Experts of a small language model.
Size: width 192, vocabulary 32000, 24.5M parameters.
Below are experts of layer 2 (counted from 0) of a mixture-of-experts language model. Rows are named router (the router's row for the expert), up (a neuron's input weights, with its number), down (a neuron's output weights, with its number) and show model dimensions 0-191. Each number is 128 + 24 x the weight over its row's rms, rounded and kept within 0 to 255. Numbers have three digits each.
Before each expert's rows: a language model's description of what the expert responds to; "comes before" lists some tokens at least twice as common just after its tokens as in all text. This comes from a sample of Wikipedia text that the model never trained on. Tokens count by the router's weight.

# expert 7
It responds to: Structural line breaks. Line breaks ending infobox fields, table rows and list items, e.g. after "CAS no.: 37250-89-8", plus copulas is, was, are.
comes before: "-", "|", "\n", "==", "The", "==="
router:101137111117125147118125129156150166119084087130131134100140133122134163157148085123140118136161133108173140095163131160107143140129135161131124163124112112154105106097114128127082087107159122129098104125131102113106118123116124141138152109164114109127092126139119095086088086140159103105148151110132142105106136121123133145128162092110110104126123133117143137117169189081162181124074154120142186131105126105105086165135115160113138155112138170111106108125167105143111166119149166168103129156110109092106116141134104076165114130173169139141138123114133116099144162149101146110
up2:117158130069101130105109108118167085149080123115147117097130115176150159151112107119169085133114148078117093113161129141165151099093156133131099115122120170091130150140084124096150111126114125176110149142108163137141189130147106072124134101159150166133117118149145117109145150126145146131151108116089148143169135143103153090112138132139147120114156110137096116121117120099186152118135113146149121070123102083085108098098148136135153134172135139158110160166132160155110141128127131122143162143125116146155124136118161167127135100104111115116145153108102153139128145109124126146
down2:095160168118143123150106178179120138113125120109107127154140124137151130142170097098145125117105132110131134141130155128124139081152120152156141112116123149176132130115116106081114076163165112153135126149113133122159161117129085117161111105145126155112156119123145123141106094135144135144159104157146163117102153152119159155161111098099129130160187095128102115100120087117182129159127111078137107097152115122096129132138145188106117141131137161134111081127166134137123125146141148088131142105162111178146122118169142105147097106170108144138092169140154100104136138103095164117
up3:137126104145134148143105119126113139126162107148094128150181155114084130126093101159126107111134130120146150117108146111146124120110144121128106125112079119114133101096181134113093183172129138122060129203109136114105128138130134147127139126158119116133110102118086124130096124135141113088101122098150122135136135137128125174181129127108117118088077144134105096143084155177147132140111174081124139137108138101129129158113120168100111127101117132131151113122153152143110122118138169105083172109122125117141126088125134113147124145125125141181174122128148183130141167080171109104
down3:137105116152107155122166134108105113137103091177102099130142148124119127120146100142101077148119147142138157162155134078134131119129098119132107117147138124108151124162089163142140134154080165095203142149173093094093141119151128103138082125150120137115140132179148147126136124140135115104139141172115125111169112138097121126137080116162131147118119123111098117169103153139127150120146154093174091121117153116134136169137119111133080213134104126138156112123135174129128102130106116158152138125142136146135124150120145104127148133153127121122123106164111200098106109147098132114
up4:086179126100115146190127132112126177096110116099137147107129104156095138110143109130150114100091135138132134114109111096119132119169127164084148122100138126068115102118120086102105157132117120117167127089099100101114167125133131130117144145137114115116112104102137125140138089144130100165152106103125116105141102093127122137173123133126122103145143092111127159124149161121142171103116107137130140122191134118139159123154142125095128151133171155104140072146112143134124125079125137169087183129115150103117133132080122103151108110119124159085140145117105110134104178125190139096
down4:155116152171163081147098172141119069080149144124131076137157138146106182134130141176126141108116127092142117128084123100151118121131123104103126126102128114140119105147126162138128089109128155147146110117090122134095094115115111165106105117138152155155164152187135131081126130122135147154111119114178124190155122115122097117136129168142143195100137151140108124114121116158127157144109119155109119127097116117104149149117132125079133094116128125127151144133131116155126115104110130113128112137137168113110133084134070067134158130083133110113170131137125140119134108071142119124
up5:152083139094106139120142193131101117142167095187137136163089120124150087127153117083109123146133080126116122102133122118123126154115163114151145152114175097130167133133080110119129112162089155149106113080089119131113115099120114140155130131150107105112094122099090132128087134147127163082108093123168107136129139155159148130123139128137139136132135100103090155086130089130144104129113141132110128139114112170136106137124161115118117123145137130150169164116162130125108092161134131159096118153116128103179105126107123118130123168153097143156137149118123068119136178157077127149
down5:126125128148126136156100101101131142181098134121116146130131176118156080127113152124126089117150197154119145176133119103138107127131117064126095120112132139137072097149114128139123135130109085167114177178148085144063140096104139145121130149112156108144120108126132139124140134134122132173118096141180142122137156079142155114151124077129155139134161136142093134124151121131114158094131130114144125075138151143122094162091120111102120102144123135159147110126131145147149102125141096181110088147082136114135126184125140095135124105130131122140156112166111159127113122121117101108
up6:099136182117136086170117141093122137042149084130088162138126130114170112174112115073098099079137139124132132119115124133116137140102143194135121129104122146185121150073156141148098130110166156139096145144119118113127138155103071135131119141142118147124118118110121140130139142150154160176146158091143139133087124158130140130129160115165087120112092158137127105115151143103174125123117092124164129119122141143119133124099119152167138107152118127116113115137138086111143108152115096125130093136129115120116118074131160150125162127105119111138153153139081099139151116138102155111
down6:114166156133141142155132113114140191132151101133114114091167130152114132134163110110107166068130156141136138137135118145141157156156098146117139089134112152148146116142174101180140161152130138109172111161163148117160123132135114136144130117119126137166140121117138153137088153101107149155141130122145132102128135120112135160142125107146101130123151125117097129123126104177130131125136150141179108115075122110125145132132131127099156138118123096090161144137118147150148113105091131148102094115146151132156101112165132205072168144097090097122129134197100102154113092100110178140
up7:179161169174097119097142093102135137125148164147101112145143134152104127137102160146155112118105144116130124119140142137152143148114166142098104078095158113120124123090110122135113146165127177129117151116124115125129096134152137100115148098101155131194105157141105129104087134090167140142153107109119131108135108103107092133157121146131103132162182146149144142135139135096145160104120114105126145105188132166128122148108145140136169093143150112153126102133103103086111182144111155129100106114181122094087091126127172122127113096091148104137128156135098154096124132171138142129
down7:158143132121123146103163101124112106107174050123085139127133143159206132131129151152115071115115164113129130136122111182119139117122099145114125134133126106117140148075174104155165112122131109135066145134150127134143157166142171135115123078111166130139144138129162144135103116133159136130186123113181099126146174148118087110106179130083102178137165160152124119129154124143116146128152130080124145108132142114150113132121158130161141115142139151135138109129136147109138157147165136119138120142134082140123128123142125100119119133145116129113151125138144139141108194134157096138
up8:123114131077141173112146130089117147109114181092140141132099136137148120167101115119103132129125171123099159132170082148129139154125113110122086140136178175108161112131112143123112126098135105111089146108115140128147127119138082083137157117191088085125126160110162101125124144120080134108130165130121117115143131133126140093137162096083126160110109130130134101150111119141141099109146167106102130122187117163151107125170145150119142117128162109023102142118154130137140165131146118115117122124126144110129119113130118165146122110120143138126098135105107151142082116130142108157
down8:098096143097135147171114137114141150163152116072108131117149126139147094135102122171154129093110127131102081187104118142155119087140145094158141061123134163125067120129124142167147133123118143092137141143130157098121123112147107159071147146129122128119136136136141139133075128139100132130113165148128129103137120169129109129124110137175140151089114157127128133102129090130121094137123138133113156105160105150142104091099068139126110146075153109166118158149089129126078117134112096159139111150113129133125133096117146177139124117149127131129069132151141130139155133143090078140
up9:128144154072161156097123126114152125145117147129121078105128145154146155188099164112093109138120157125104147123166128141134164117126102142151129121120130126134150127124124137101165117124136134129108134175144116114172128138152106166159133076183118154129132133168156155121163133151075140125101146071116136115139144113105170150113110107180166132117116135111076109093104130141148135146120085124139130097116119086145151117131108169143155158165167106181133153144155131156109125133110115144122144098164136174146091158124166099145105108154107134129128164112147080140108140151125121137
down9:114127156125136122127097137153115072099110116119101155152131137114095158157103094143131173109082119117105133112132146116129131118167136175074183095120147142113116122139145151140105135142162140123144134153136107090164143152078135099117106082125155135154127122127158117119109105171145107114134118160097102120147173164109138150173109143127114155115165155086141117126140117098150136118131074129130111142096126108118144100165115160143128123135112100156119082120129108149118133201063130148092180145138110153146119095158174082115136129139130145120139124133106165101136126121118135105
up10:160137105113136074130126118129100121109077089094152145121070127116157078120098137158128141127138093102110108135134179141116123131150130130105152084121159136081124134114131147113124125096064148094117122145150112113148109107129123122132146145149141142147124087132090137144103116156125117186123154114125165177167135152126122109149122140125069118157133159138130145124147121131149114137110113107146124130132115105101136099183108147130105149153101091113073118159121130132140141105125113178118096141145150088157110111101129137095149092150121168149061103146121171125109104096095133111
down10:148127115094101097169144101152107103125112132156164126081149113131139089120116088128105159131138107145094173114155116124162104146130172127182115133155131126106093133130129157097115136108149162133139125095130142105131125154089158146090150092142127136138170164133131114145154105134109102154116135126090115104081104066150128156069121136159070126123118159128098139163094145159168113099109113148116123141140160070132139137156132116145148118156126089150141127132109144132130149119059150136092097098148124130102118163099150136105131111112121157131115121145131121111170088151154127118
up11:099126108091124137117173115128139099112170132111126143132130067156128097127168126104112116143138166131127116114099108148129134112172099122133148098116144149105092110148089122103118097104112134160141149153116108123092184130138103137207159094131168088144101168138151131106119082144101167137138150103148141163122129126113117121138094140132135118168141098123110136118143120144144135119174159119128104071127131168153132148128134101120134108147134124167125073111138121120163112086104114098097132105110158134147104142111136198099108172152100142117129103166115107108138159129115161104
down11:135145119104135157173136123136128140166155147127133136109142149130132149159153162118175126128095198131129153173125197148139088113126098120097099143143109083116134077134113122099149116189119112138153140139123122136143169122121147168161126085093106120083113104116130191130113146124144143179132131147122107154174099074121130086140115100122142159155149109134112167149133103142102159105138121132116128108111109148130095148100132129091099126105100130084130148138127094131131097136109117119144135095177140108129113126134137120122130133146154092129150089118106136086107155103091113094
up12:138127144082160118135150136118117128145146121124102131113136084094107139123108134134104136131116159121139138142097117148118095113103105108130135066168073149163108074130119088161141126104099123132117113140097125152110096103139109155132174168199105155133105147116152095121178117168087180106122166140102136163145131149146124110130116149122140148152132184114123130096110070114145131122126167130100136103112121119171154115092172145113130105090138151106103125146127151086115127125134127119120137105159111118102118097152115134142109100124124153150110104168139108111111173096102160088
down12:074142099143121131146169102111168096104149130100141101132147136121154127144161136096086131128201167084114157090108189103113104125130158148115159114112132118111134102177155130101141153135109101147149178142133138139111136150138127114152142097120113122120085118172114145136166123148117149158138102116119119117122150094186162130129143142106139169135169114163133094114124142156140146106111148150163114125127108133087140102127158093197139145120091110135090132116104081115107131160142110094132131100117124093122125150141153123100166134095123102125130176150141129149141135142108134103
up13:162171119080171132131129142154139126102151103118143100134144092117156142130089123111108102119097148109103134116097136121098134124109170146104118169104073102114147151148103113163101121130123157118135121115152133101118139135115133118176050130146115160139123076101154123153138103130086151161146099146112112128155178127111160124189142099127101119144142121147125121101102168144183169106125138111137136097152101101090102175125107144101139146132161144110096132149127125159107156140105139127120132120153112136138114146109141128121140077103116093162137153116117112154174154101079138138
down13:131126143135108118139162119160149099112144149138156158147128116130062141129147110088085129145134130109179128077122146170143141113131097123087113179139109138158171137135132143122122117142102144124117113131140113111103124143104175114148100159137117115198155106151165143170090155130182100087163123138170120132126107125152100139119183139157147125137141125160103125159118146092134120136126114143148095094126145123083099134177134159147117160137129178093120132121172114155121086133124123153118134130119118128117159128164152077095104124149119129177107132121118093139156118127142090140
up14:100174107101123146158116165105148112116145112152104115140140131176126138177137112110134111116117136119121163104096100109109153110129151092097162107127133179128130121098074106101120162101088136128105127106149097148175108164087130122120126096150158134116126067116125067110126108120136147091109136126140139120126062102107143161134128143120098113101125150120098152148118128118141150169139120091161142109128146159101117076139111135109109149133163154131163131114127141114148141155110161133119150092127111169090134130076157124144117146115067169099162166123127155143116139140124105150
down14:117167105142138075126080089119108084112185128093102086136203156120102117111126094147106159117181096134125158101094132112124141159122088123130152113109131120142133100135154123097099146095168115141126175134116143131117093141118082096121153106111124157116141152099096125113176084166090122148097123078164114128131152131139117126134157128133129138132115125143114136124121095162143137130084130135113111168104129124144141104085156151119126138140122163133123124173158119158084109108122161117124084104133128128157159139124128128143115108112089127097152119133126135173173102098130116127
up15:161167104144086094133129119159158138147142104121123089134133131114101171102158160148133102132147161139126108112117112098160125107149141128114143095128168133129130128126095104069149158180121166125136109160156147150152148153133146124148132165157106146186107132135162132102113126142111130095081101116157180151106100099148166156156147140134138144107092110130097123117100119100139141148100118134107089111176126104138113095129107099113095119103137130105101127100147123152089152099119141152112188172145149129101119121145153143139136106152102157076121146107099103183115105108137106126
down15:129139103174111119154122146160152047132126131126105120171177134111126106120139140100120142158132087119174145132121131137083107121129106124146096180115204137134120133177120110107142142113135080107172156111117113141103114154103150111133149134111160169111152073117133146108115114159089110146119064109143139113132101091088109154096140099140160111158128139123133127131102157123109141107105079125141106130143134125100111136148137112106141130177132084095116133145107097092115094141140134136110108182104163134114131141144123145171151109151132142135145104105135122155109110115160147134
up16:134164154113171089112173162102144154138119117130135182114143135104123128147112130127157107122130103105147095097125142094086141182125109120166110161131135103177153144124156145090141140169158136148142139124115089153098121095156096159156098104128114110141106139128177119125132127137122127127148121121155149090102120092128130130128128132146122172130151124112120144062135133183160101162124096125137115136142140115123080143117115122136135158148108129111113136098142119120154090167120090106128139133128091122085118118134159137166133051162144166080097122110095159141140131130084111163
down16:163094110121086077123103126090126132125143149168131128106130127138122153113109154122124130122159116123134130118136080135123154138126140129146115158118122154104145152068134097120151126122159119097119095144132119143140105144129143135115142159098106149136114188152153103171087178114064122116124166151093148132100152153105105124106139081143092167180103160128168089138140117120148186171136135094124081110146125106175162155106092138135182111132111128122147161153143158153163121099122120130127114096122091111105126132149174144119124155099124156133122122117157134117155116156118150119
up17:108115113086108128104138169123116110102175098145167153074117082123096100132136104095070170136139126114110110114137130146117104131144123111131166133116174158154125137120115078098154113149059130118150130106158138112097111096113136123137120138135138085147109115114098089157119105153093148126101083104124124163089162185144145117134094115161105118153150119134149144136130145094144117125144067127133141147119115147160081107104103137103115128139080119134086157156156105126152111122169130161082116145135152103112092139129112117102107168117138155128156118116130100117125130141131100121
down17:160121169091136132163153153154131151150127149086120186102111132129161132138127104108142091108076123122128114190152131140141119110113149088132110114148121117091075153147087140126104133143083111118133160134150083112134137085143157109090127105121148097100112091156138114115167103116156129162138139130141151147111102080087148134114155090117135100095144146130136098129127071124101120121120145117134126136119099118138122132085108118107115107133111129167172118101099166094117139117118109116109135167140132132142138186177121071103124160103156161137146149120119113143103154115102131090
up18:158140115102163121105127130138103134153135092119129141094120135149120096143145120102124121173098118118172182133140128147167183136108113148136128097164140126087110080066120158131116122147110135082140125149159083182126121090109132108123127131080115150149122104125114095134064113146125082173176149119164091107124149165116161122122139117150156136138117155103157114134080116123135147178137151136139138098162157107112095134143145125091110099126127119148142127086155100146123115096156143156137126104124132136128131126121147107150149126163114162131141111082125099140113156184117130145
down18:123150176123110114164174193150111102130133105151085113109152128116109174131105156125098087153085114122146105094123147118098130117125158115119141117145145132120092107120139157122084111122134123152120115151162103139126152110131139120131095135171124107106108119119104137091082170105156108165146116154110118102134130097151115108116128126119108174159176199132194122091098154122104139149157115132107129093145157136125132189118102094105092143138132137140180139142125119134145112112118138152124140091121107159144137106096133097118135109134157127107139124082134164081116144101112150148
up19:129153151098073088119134193134133117104133124131130111102088162127163090115101131100085138127156096125118106117151128146109147116127130138122144111143125104098100117062113160115142143175082125142109090095186091125111125132109128103123118147136151089175118146135060111118095139114115122096175075110099150095151127165119120114112127101142176144155143127130112114133113142105121110154114103121132122132143131190100111123139175133101142108096119130113100136108129126127176104102172156099136114142127115148112132102166161123131133146105109113121131160072098139142115123138113113120
down19:142147167149159137135112154128108142104124152105085070123154100100158118142102157148102132100170119121153111084126116138090152171173119129110129143154121141145115108145065112117146143118137138137165084141162110126083096073137169113121127146159111119099144138138124143098117156143121121151129136138118156137133123145095093118150128125138126152176155190117195112125151173110120123109107151150166137160161141105112134131117121181133137133128130175139151123111105136123146115176181130117112118134139148096123126127116115115089122118105112127157151089109140109123122135105119197162
up20:141114141131179132138173154133137118099148126152122118099122123100127138118112133122098129129175076101151081127161101127165149120085163120164126107100142106150169120107130144113098120106111113174116127125096121115114146120153134121158106176172117100122132127126113140104117090142131173144169111122136101086126106109101140109172167124120151164115109113142108105088138123136130123162135115120139113072152109114101129159069115153153123151148102124141108121128154180127136172140165106154112156156111118104181111122144166170137104148096124120169111103118150182097145158154119140137
down20:170083117093166091129149130114123114106158113134146144111152107116142129123128118159125123072151117119160153126128122113118166126076114116144129094180120098162159163069109134142148126145109093171118114125141125156131087205143141160117102137158100138086147112128134124135096150097117100124113108147156130101163065139111107128086158117128155121072126175147179108118129134130135148112115159113161111116100140159109104163111119163091105142146124118115121116107140118125137100143149118120099122085107104128104134135125123119087103142096126134138069139111132097132110108140117123164
up21:131176138097163148090137119138114116166080119094147106104145157110135128165113130109122127129112195159076172127106178139113147140144085135154137074132103140109156152104128120124121104094098143171148152149142163081136093136178141131172137157151103084135118128146115100125101085156114113147147155154154133126120115132123152073169124116114102119128139143120182112155130111102126152163161123115088136105142147113153109176138161145140080132141137106119147108149145146139151127140104126167160124149125129130097141142156108135148125097104127135140146129093168122118113162121113135099
down21:129198103119149131109154156110122128121137135136097119131149122089200118078134117103144147131143110155138123161121119103140101125122136150129141169163092075133076105131145153170135143113105130128105156142170124128130128188124132148137120161115165108116127131139123089124141131129135128088133123107078153135137131144162125130134144141104118145131070091123133139102091149096119106153093137169119092119108089133141146125140123120141157080127119163124141159081083086145174095158123080110142131184119119122146141152139118142138137155134098124140148099135116121108116080156130091161
up22:108169149117164147134154147132099145106160107141110130120134157140164109157124160087155146127140127074104098092153127097118115110123165118116098119122087179089096112114165137125151090131135171109116086170117131127132109121108129113149158160165106122140107128175103121134109098130156145146153134109092125114105169123119163136143112113141136110116081103130104147112157128101127136090144092147137076161128113105132122091086177180109149134099145121099106126117123124124088128128134155135142120165136124118119130090111154156121077109068124161099115114092110161145147154149105149107
down22:091135132127149115132168137108090127128136100091135146121104102160151134135085165133121128126136134063103137156145106135170082134127119129172101072119105148129105090136133123171145125140126098171150125096116120099121110149159116151141156090143154166125183119110063149102160139142113171161096119133113115154155095117155128142109118159170103121104114137128097137125121143152119082126122136153095149115092145139180147102120152163120105119136139131147108109108121131087125102135132146167128124112098096134124119158128114155086135125127098157108154129125117093153140063166127094110
up23:102144094139141103102163141171144138074165164102100118123129161120184163119074168092130127130162138144082117083144161144147085132102113102151117129113110112159134144077136171143130103138154142095153119095103142143170123122170126085141107128119171098163099158122116130127134146097120101117074135081135107109113139128123118145142105097110116118141173139113151112143142120136141096152166107119116128152119172084146118080116136120155096148133144135104115117126131108113116154119148128107154120128131113109120124105107151160109090125134148168121137123111100115145175120100161079141
down23:135151102156156105151151109152125109098134054124095157098114123135120097141147103147095178165118125107162116141147161163103130131087159099124123127158162117171090106086140172160102151128133109171097149094141129139101128143140186143107155148144107110120157105136097119182165146126112162129115147157169118108142133143112148134112148145084147115167135133113148147138141148129092134105151141122132145133074103121103109104136143136097145119122146137142157173106147122117176133085130093130121120165116137137110149142130110132076155105169132141120129136123110125159148075105099133124
up24:167113116090105142168153128121150101130099132129097165117118110117128085115136127141143153102154143120087133135116145131140072135101126117125139130154136131056139124105125166117138143106111140104096089136127091149195115145083138153146123092162107120118123122137110088101114156134144144134109108179117123130147140151163114129119098104147074131133150102152138143120103157117107112120137125105121152105161158106120118078142093119148125079129145134137089106155105109106157152120171121141149127155150143136130158122122134155091172165166121112161100150114153152173169157155094090088
down24:144115150139147102190139086129174122130124104121094130076135122155145108138121137170119164119153121118171126171111134128120078143111137150114131137132159088104163095134177124121140142112138095104123140146137109125109126139075123097120156112124140150126115141124124158104123077128142131119106128131114077120123127063143178131157118105102096152166145121126126139154099118107142130143102178103118132131158131118124169118133163128134144176118139131146165132101106108133134146120141083133129143127156125097104163136132133185079132166131130121123118107144068121134137146074097188085
up25:103176115102174098162106180139102171135131107142166151105100129123158101136096136099122142110113087148154138116160125122129114179143172149115157130101112153127100166092113090114120084109110144106162138125081159081134128162125102102127140144103094136123103098130154115179110130150147102127154110095161117128115143162068127130130172101134144120124133147144142134115134148108134131141148114100105102082113087153126099123150159119149156136113090150156165157152128102080133145154100086150143136151144131100142106119123169141146097152099159098101118143139136099143131102122134142132
down25:139148180148160109147143124118118122133108068164081119141173151184183120123061132164114130144113163116124131111102174140157115152093118110142173106167109154096114136114135130126138131127138150129136122144138150113108108095155163129162114153128174101104118112145130132160112099157141109133124105124162135167125121115115117142138187115114115167152128089111131167147129099127141089101130119092152117154114138123107176091158114135124143137120125128137123144124136165114099148099173147111106114073119150100113115111166151098110149173117112120126129134131151082138107098102161133165
up26:154150120131136140121104136137123099130149121111131154095118101129127148184104093126106131137091145109084105110118144101175115181121145153113160107196121157157121130119120094145086149112136097135104147158147107116118139133142091129173089142093127109143122139117136159078129176130146179146129120121120126118162116113138134105116155102146144116144129120113156148109133110137152141125158170096134144106111143092120117088086143122136125105112149082187113122112133160142114114102136136179112120177138106104133132112122129123126120134135190193154153161096094087135082132130084120124
down26:123093142181144091166127153099135092153115077120122181127152127103110135118129154116140126165082149117139099124121158086148145111132103090116152122123097113137122130100122118130129128086151135160130089134164148138128149129138082151130102142079151156079176155117119134135088119148144104112133129187144168092120169118125094116138116082107167125131117139127104133113150107164131139135160149122156114110130112115126139151115108080158131104124132122117167094073106129119116142080135107094092178110134110149111158138111113129169131114146137104094092168144111108112093125146120147153
up27:118144137144132193143169142148120127103180125176166163114131147139138131136113155116149133136122127153142107125125155192112144133128127133087091110109127079104143120122142104108179139109133158145096121131090125104119147126153123158147100150146115120137098160122145151125143098110134166106092120134173154111146098144144116107151177145095138181114158084171126115097172088119092163148085114078121123113112115156143107140090147127178145106119100110165113127147141130156136160147136132150138116153114115126094117122169100112126126116100104143184139097153127079145125143123109129125
down27:148146099087145107135164126105131101116126106065110179162158108125152160129124096144162127171122118129109114192120201139105126120108127128111109115140145157137124116123133148156156172141123090145139141107108111157127141121077150143132158156097147157160165099128098104116147173107068148136155157156090128150114121126086138095120184129139136124129092124103164146146126153124078114154141124160106114120134125103158164116121148140094117132112144143164117097120104121123150104146134159154132120161095133127116096123086156144147130108146142113120108080122130114151148149147111085136
up28:089125147108174119116136142116141101141109132110137125147133126151150104160104144119123150118118146106120120106151170173163153124098108141151175131117175101112123138129116115153136106153125150090144161123122127068121144139104115135136131125150116087137135122116115105126080112116159107115114129116084111124084136104133095084179129147162136149130157099130142172156100076158144163173116096133127096143130131068120120130133156155132157120077145125115124119118113142099076132129123143125123148102106153142142117122121094140201107124140118115094125097157113167151102148144094163202
down28:161120125101135128078103120134105119162156142087100126160126082095123168098160124149167128128140134121118135135134109146118146142122113142120072115053105118105127152142113097137139133170149096139102140136108109127124152098096162137152110106099106149105145148136098111162117150118146141125104131158111160103133138120080135153065109127153112163158152123108093131155178117132109121132148137136125085088121145140113158134140081115162112133116131140124108144126085125180125145142121143108143120090100143074130164109150160142145133159152189149148145123155151088129165129160154093124
up29:141129143091108104136139115148098138127148137167109186064125115088148123085131124091110144117119104066098133147127124114126144140100119104105145152111105160119115114109136171143115107175163129112139102101145145148160148137089094142147133111106122099095110151151106092082161101124086131108151108143141130101114115117165114118149137175149152102123119131135137115123095074161136101088104084169101126097106107150112140098090120105105113152145120158124128158193115100132132159139123144120099144156122142122128126130120119121122124097088108114151125146080128153179092117086130131122
down29:170146143137087125105142127149100146119154144136107166134184146131116078177099105091124116135107122125097125148091169125108099132117124158126178107153165138087145113142112095147089153170111098137128138147118126129154143120155099128120128147091151104120168109077110124168149154098112125177133124122145148139156119145106130118110083169122112125117155126145102098163161163105090093090123140134180118142127147137118127115109131128108075121155122127127088109158171071156103118153154092109114147127135119132116130150170188146144129154134162120146114142156128130108118099133116143114
up30:101127100093164115186125125092141110140152139117150126108118093158073119119144128090124127159119143137135132122132138060099105095120121123136124138170169131129124109148165167123115134152101102118199115090173131149110150091129078138113134152177112111139108109114102110160138112130101131184182144121126118125092126158136169143133140090129074113136125114141109064103145144147128138095129105124118157125110141146154131115120152122091135138152131111132145148103125142151155101098109098144151157157127164095129102106091124105113100139140165110162125175134104145140140131096139130147
down30:143092147169118151086129101131122112107161130111133182140096116138123159117149158115118092131068137163144124146145112121127126125126167117134136104065126097121094151167140118098124114148111145150113160145144116122116123100146153163131126163113094128139147166195123106105116102124193108184150147176137124145121141140109106107142117143145123080096139096076119129101148144105120131111163121118095147127106114151136119141131146096104165150166152148138132119093075137121113137110108135150151121147125148116106148138151082115173137098105115110145157154083100140083106165129151114127
up31:078138162112114099109103156142129141110141142143106109119144134109193148134145093145176143144122129101132152130150148205135101139152135117142105162133151135127126109133135131130108143119122143098163136147100137159144119116113114134128120122105142118145124093100173134125137152199164110137089108114133111144153176161135162110130129094116127090166109144126115141115133151162131178151152133152103146114094106121125162146139127153108137165138100085104171121141140152090116158102121132116122112097182122133115119143151112104142124161190090164140092088103159146128152139156163110175
down31:115120111132132151105120136155109161125126170118136133155093117103130153125121121139131152114078103104152130193126105112108159108111102116109110165132101145151092123125137122158102132172135113135101103201144103100122104095157145155043112096165131167062171117137146109121120099133123102126108106151115113145105153132137138125139109152116116113119146114117135142113128131096050122159131154151130147155107111136131120125145150170087103126125112155113128121114091129131119140139105115114138162163101134133108128163127081058150134137132179105107100146125129138095137159130136164125
up32:149166120058171136110147110130124126107145144129127120114130090130087130133115144146126117096169138134134134121086176110113116123158102153109159124130106118101105094123095129102106153101129161109092108139129085129144164132143135128123108116118148112141136109106120160111094139145170103114116119106186137165170118149129136164107146141124107091121153168076145133152115099144167145125105121140157127116152108113084111127149133121157120082115095144105104148119193136173146107180123138166110132161147097095125130144082149106161134137118099123164137146109107124129130129154158057143
down32:113087150149140099102132119173115125112107168125139075078130101139137130169120124169105134121145141152140169146133149107106098123149068126084120097173151117144155116109172143123131150102170193121172147163161139101099135166164128115110112104108103112069152157142118176128115145090180125100115147125181159137103108114133106133111110113114122139194123096122138122115122129131081129092087121129129097132142137128093152112125143112134130094148106113135115103128143134156113169150129121147137101134137127145094129127090177137120115135131117148117117138146107137124123127095160154136
up33:095131106096126116108098126137128121142121161122142164120106100148147129146153150108138138109166147091136171121117127093128136184130136119132143121143090120164132113131166145156114141066148081156144087107127090116130166131116106121146125101139110128183116127155136076125110138149178097123140113128129137143140146115135133110090162076123109110131122154131107111157118130150127147128134109096149088100100120184093115123144071166173134100138125138174119141116122170111142084087086119114111131148129127121140129117091123145172128126097174129100153154100152122138123151094114069163
down33:127180166098144136117117144171116140135117108135117151129131130085134079132157121112097152142149119078129116117138131144139127123132162106193170121137149113145132096110115120126118134125123173097125087131092135125150147125145104098106114131176121075087139124149180131137109124158111090132152137095153156154118117147167116114158119110084112097133147102135126164093117094128090174137114139152108144074106109155150133114120169160139128126153082146171138147117156171093110133138145159164094152114152132106163119104119112174163115142115109157128157127101128143145155090164140127140
up34:084130081142147143106134118108144154101143142110119135135109161112138070143110138110174138146112152118143131106156099104155150152145115149090153115173122132175135090141114087114134153122144140140132094110146151086105125065147122089126114130147152127133129060087115130100141108137131148149093145148156175164115126097159123088112133112148109126143104137135137127116128129127111114145133153107099124116133099100143154104154109089126140091112145151085132125131126157166094111170182088153145102154140139152146123079143119178128138159143089161152153179112159135120149149144125123097
down34:150127115172109136089137107140159092132141150106158158133137078144147135169162152106100106151124114120120132157114128137135114080083093159154078105139145110101105155082141138120169170133116132098142098119142144123088143155097117081130163167116115118146151117121131075125101139161102116115155123148075097112131134112112139159120083171142105115146107156132117117127099122122106094164108104170114095132121145154115148056132120157141156133159167097139132116098093130155131142133119152166127140127119142131159139147114124161161124103143149092133117123139136158178154145146162123142
up35:097138094099130137143123115125139151136180097127100107123114119146098168088124148130111157098111103134141137128124189101171121164135117139147104103169102111162147145131147151160129131099164146145133144134102113101121161142105112128135125133118131087120130145120132113185131123119123136096114147151104158161078127130098149076132131114111145146084094131178084150123119139105119160180141138126125130125134108130137112091129165130145146147128106094090114126157170180110132107094088116121101183130138173185096094143085151152122173128138163138116155139111120144121138120161137092150
down35:125156127127138161123141144141162163149110151086128093107105141071128105128127120146196114130174115123148147177126124170143118124120137111197116151120142125158133147111142102150102133114162133073102130111129138115119155110078134144147148108180101121182127119115179162122148136105185135109129130102122107093122101100126166080142161134137134125138135124135086134122118139118155167167162141110081085135139123131120126135123145135171125145089128167123149146131154119101111112132118129117145134145072169135155116116136133135132115105169118128163146153138100151083127080117127108151
up36:118141131102131105150125168128121103133155096107139151104117076142095080136173110091061184117118133135160165112107141101125088151157132092134186131112153129089148093144129109089080142120104122122182146102141116175141122118134118124121133123151120092135125086129129124112145133140117126143142137129136114138087101169138143138145116102144100107113144093137109098142149156100144164111140097095135150140127112140120133115117144128061097134116106140133136152124133142147170103116141112134081119112132155112125082126101119115127103139089144152081142150094080144135118154131195143155
down36:179124140101127106083124126128134148114146113124146156133102117142153100125110154137136107107079105131164139160156084148147160129100146076116115157105126176142105130170126106113120125141113100142124150162146076117136140083100175107121121136123099109110121159152149110101135112119147110150161123138117127142087109128113140084148141127144139090104113113133138111145155104140136123133125118109120140134133134142108150178113134133124125144150128150159178141131117151131101155094098142147136191145168151109114166192186102067116136139090155150104151148065158121100115173133130129117
up37:181113125116105182158123142109154151116118130114125186105078098124115153128145098111145101123147091146149137131131123144191124142153153179128119141138169105122167116104097132156132141186083114107141137180124123085178120125154104143138099155154107121122122103112095128131139149157126117122137105144138114179147120094099155145160108146168116108112138124176116094129123140118143135132108167117103136134127122170141149126134160157103151127107137104084142076133136105097149128128156126106194148099132130144169114146108118139127131081089114134149172089128128110119134136146139116149
down37:117146134156115105164094139139137173150104149117131125169109113139134129094152123142137151152134144102106096087148134109124139115112168064108079113160139121172125129189163141115103113116108125137099126150125134111141083139152160172117164095129130169120164096117152137160133146134150099095094132104141148152162137122138119173124121118122139093147137122096086168138147165123062119125102124145138158122131114122100153105151090153110137132129099137116146101104137102136097101122165158128138153109161111101123126124080080111130120131140172160183117189156123117120131139132102133117